python train.py --moe_layers=[0, 1, 2, 3, 4, 5, 6, 7, 8, 9, 10, 11, 12] --balance_loss=0.00393 --n_groups=8 --lr_router=0.000598 --vocab_size=32000 --init="uniform" --decay_shape="linear" --doc_mask=false --train_tokens=1906000000
Below are experts of layer 8 (counted from 0) of a mixture-of-experts language model. Rows are named gate (a neuron's input weights, with its number), up (a neuron's input weights, with its number) and show model dimensions 0-255. Each number is 50 + 12 x the weight over its row's rms, rounded and kept within 0 to 99.
Before each expert's rows: "comes after" lists some tokens at least twice as common just before its tokens as in all text. This comes from a sample of Wikipedia text that the model never trained on. Tokens count by the router's weight.

# expert 19
comes after: " |", "|", " 1", " 2", " 0", " 3"
gate1:45 36 52 54 56 63 31 48 48 61 41 40 62 31 76 23 51 58 38 58 72 33 42 50 42 45 43 49 36 43 57 44 44 57 45 53 52 66 45 40 69 67 37 46 67 49 23 33 48 50 31 58 64 63 74 37 57 64 52 50 55 57 69 39 52 47 48 41 56 54 61 50 65 51 17 36 35 46 40 41 43 70 46 42 31 66 52 32 43 46 57 59 57 45 47 42 56 46 75 38 41 32 45 68 62 54 62 42 61 57 60 45 44 37 47 49 79 74 47 69 64 57 62 64 33 36 22 84 36 50 54 49 58 52 64 42 38 38 50 53 39 49 38 53 57 75 40 36 37 35 44 43 42 34 48 32 55 34 49 52 48 47 23 56 61 31 50 55 53 29 50 44 54 52 71 51 73 47 42 56 55 37 68 55 63 41 74 55 64 50 37 51 51 49 46 53 51 41 47 53 42 49 46 52 47 56 67 31 53 63 45 47 58 56 43 34 67 51 59 45 44 29 55 57 44 51 55 33 68 45 77 37 58 56 46 47 28 54 68 73 58 73 30 71 57 42 68 38 37 53 51 51 52 45 46 39
up1:49 31 58 58 47 58 28 71 47 52 51 53 41 43 73 52 36 71 58 45 31 34 44 80 45 50 68 45 52 62 54 74 86 55 44 63 32 47 41 53 37 68 59 52 49 28 58 66 49 54 45 43 47 57 35 70 60 49 59 74 51 45 23 53 35 55 36 45 62 69 62 64 46 53 75 43 55 43 56 40 68 57 52 54 60 49 53 50 26 57 69 35 46 41 68 65 38 49 42 53 57 48 67 66 51 35 60 63 38 72 52 46 61 39 29 54 51 42 47 51 69 70 44 45 55 58 58 54 62 48 44 38 28 56 50 71 56 54 41 58 75 43 47 61 47 41 50 58 50 45 31 55 45 43 35 35 50 53 48 62 58 52 67 56 56 62 58 51 40 37 63 48 50 56 31 41 65 59 34 44 44 57 63 52 33 50 73 45 46 45 46 30 57 55 44 46 44 41 31 37 55 76 46 59 73 54 65 48 47 55 44 62 50 63 38 54 57 45 61 55 43 39 35 59 64 59 66 36 53 22 41 52 37 15 45 40 31 48 59 51 53 38 52 69 47 43 45 56 61 70 26 22 36 63 55 41

# expert 1
comes after: " |", "\"", ":", ";", " by", "ed"
gate1:57 54 40 32 52 40 62 42 47 35 43 23 50 66 35 72 23 69 46 58 51 23 68 52 56 49 39 48 57 32 59 19 60 38 42 44 43 67 56 58 37 28 47 50 35 31 64 51 52 48 56 49 47 54 33 60 61 47 40 48 22 45 38 55 53 63 62 31 34 35 60 56 46 56 45 65 44 47 64 39 60 57 56 55 43 73 38 45 51 48 36 46 59 52 54 50 38 70 27 49 46 58 69 57 59 39 42 35 51 42 23 69 39 33 41 47 43 32 43 36 52 43 59 60 32 37 70 52 63 37 41 51 45 46 50 32 55 50 53 53 31 55 37 55 63 26 61 46 44 29 27 68 45 51 33 55 47 54 37 55 45 63 44 41 51 56 47 60 48 42 38 39 56 58 40 58 61 65 52 43 66 52 46 39 45 43 36 58 28 56 45 49 53 34 35 59 65 45 49 61 49 09 45 39 42 47 48 34 45 50 49 60 64 45 60 23 51 57 31 44 48 77 50 44 56 65 53 40 62 38 72 44 53 37 39 60 46 51 70 31 47 47 78 69 66 56 56 35 47 25 52 67 35 48 43 61
up1:53 54 59 48 62 62 39 48 27 45 53 65 43 44 47 22 61 74 53 30 33 44 38 54 42 57 50 38 52 54 51 49 46 90 41 44 57 49 45 51 55 51 32 64 39 25 60 52 73 35 53 49 57 40 27 27 49 57 34 41 26 09 67 46 42 60 37 47 67 38 33 70 46 50 52 47 52 36 63 85 41 71 49 42 49 51 43 49 52 45 51 45 42 47 45 17 48 62 61 39 52 56 64 57 44 45 32 48 77 39 41 56 26 38 47 40 70 40 62 58 31 31 59 39 63 40 52 58 52 49 43 57 53 71 68 43 46 50 51 38 49 52 39 46 49 64 30 52 53 45 66 43 29 45 67 66 50 30 52 40 45 60 50 67 49 52 46 57 47 34 49 48 43 47 55 52 53 58 44 48 54 42 59 51 58 71 54 55 48 58 52 53 35 24 58 54 48 55 69 33 77 42 44 53 43 47 64 48 38 61 48 35 61 52 39 38 45 44 47 58 45 49 67 46 68 28 49 56 24 41 50 51 47 45 30 55 50 36 88 57 70 62 45 44 56 57 56 58 65 47 57 46 36 47 43 35

# expert 16
comes after: " |", "N", ":", " (", " /", " 1"
gate0:55 69 54 43 63 56 38 54 68 43 60 37 58 72 53 50 40 29 53 54 34 37 51 42 59 34 20 60 54 77 36 52 64 49 53 73 48 44 45 57 65 54 58 59 38 27 46 45 41 57 68 59 38 45 54 38 59 50 52 59 62 65 52 32 57 57 79 44 40 45 53 75 68 53 57 42 63 48 43 54 49 39 59 52 42 40 51 58 50 40 61 33 56 63 54 55 41 59 56 53 35 42 32 66 55 43 61 51 31 43 69 31 41 43 44 42 56 60 36 67 39 57 45 50 57 29 51 74 50 47 43 57 55 64 69 41 51 67 52 17 60 41 54 32 72 62 46 70 54 44 50 46 55 49 31 45 42 47 56 62 55 60 45 44 56 32 41 82 47 64 82 58 40 44 77 50 32 58 55 47 57 61 49 58 52 67 57 51 49 24 44 41 41 55 52 38 49 45 21 41 27 59 55 37 46 28 49 63 51 27 58 68 44 50 42 51 46 50 57 60 62 40 53 63 55 73 54 52 46 54 26 62 53 43 30 62 56 39 74 59 28 57 58 46 82 59 70 48 38 47 58 40 66 54 57 57
up0:54 70 42 73 46 39 48 45 52 44 44 46 49 41 47 49 58 32 51 98 60 48 60 42 59 60 58 40 50 65 32 46 50 54 45 46 48 39 62 75 38 39 50 39 50 39 47 54 75 36 67 31 31 62 41 39 47 46 51 38 39 31 56 47 58 48 45 42 32 51 63 44 33 41 64 37 51 48 59 25 45 41 37 32 64 51 34 56 55 59 27 31 53 19 50 46 41 35 35 41 29 72 37 56 58 60 45 67 33 36 53 55 60 48 55 46 53 53 50 47 66 55 25 30 34 28 33 35 76 48 20 44 49 58 51 44 61 49 56 46 50 59 47 53 48 39 35 35 41 47 51 40 60 50 49 59 28 43 55 43 37 34 59 53 55 64 42 69 35 46 29 69 41 45 37 48 33 66 37 52 31 60 49 60 33 69 68 37 65 46 46 49 50 66 72 51 47 49 59 50 61 73 57 55 46 63 49 48 28 64 47 64 44 54 69 56 49 51 60 59 55 53 48 44 32 37 49 64 52 47 43 36 22 67 34 57 47 30 69 56 34 54 55 54 50 56 51 64 33 58 42 35 61 37 41 56

# expert 9
comes after: " |", ";", " 0", ":", "|", " 1"
gate0:53 54 43 49 50 45 30 40 42 43 46 41 55 48 40 53 69 56 48 32 45 49 39 57 58 47 57 33 48 34 34 37 25 34 48 56 39 49 46 55 20 37 38 59 59 42 46 52 47 31 61 44 45 50 23 64 52 39 44 44 63 44 48 65 35 56 66 88 62 49 50 42 51 45 51 83 43 39 28 55 48 47 46 43 59 52 32 53 50 39 54 50 31 48 61 51 78 47 59 40 70 36 41 41 50 61 48 45 59 59 83 30 66 44 49 39 52 35 27 61 40 44 45 67 69 60 47 33 51 45 69 50 41 58 63 51 69 56 58 52 59 59 58 46 51 69 53 35 74 40 63 21 68 43 49 54 58 57 48 58 44 63 39 62 59 52 33 38 36 54 39 42 61 48 57 41 58 45 75 32 55 22 46 29 46 72 49 55 41 47 41 58 23 72 49 40 59 63 44 72 47 45 49 55 56 42 39 40 60 49 58 52 53 77 58 56 39 50 37 31 63 53 43 30 53 42 67 59 42 63 64 43 17 48 37 46 58 45 53 66 38 54 46 57 31 46 36 59 40 50 68 48 40 64 45 64
up0:42 57 60 55 39 49 40 29 67 30 60 72 38 48 52 52 53 60 48 67 34 42 75 55 39 50 51 42 49 47 52 50 63 57 51 52 60 65 31 45 68 44 55 48 58 65 54 47 57 58 38 34 33 25 49 75 54 45 33 58 41 51 35 59 60 22 60 43 65 77 54 32 48 52 29 25 41 48 65 67 37 54 43 67 42 43 39 49 41 56 71 52 44 35 45 32 32 42 48 30 56 51 43 37 55 50 49 23 30 62 35 61 45 70 43 53 44 63 78 47 55 47 62 45 55 41 70 39 48 54 67 46 40 47 59 52 49 59 49 52 42 64 44 60 33 49 80 50 39 69 62 47 56 43 77 37 56 40 38 61 68 38 32 65 47 48 41 64 40 25 61 49 41 55 49 62 42 48 53 52 52 47 76 56 43 39 56 37 46 64 72 38 59 60 56 78 46 71 78 56 62 67 47 64 47 51 57 59 62 50 71 49 30 49 53 54 67 47 30 46 36 55 71 56 41 62 49 64 59 54 70 42 49 41 64 45 53 72 45 49 44 24 52 51 50 50 49 60 41 35 34 52 32 53 52 45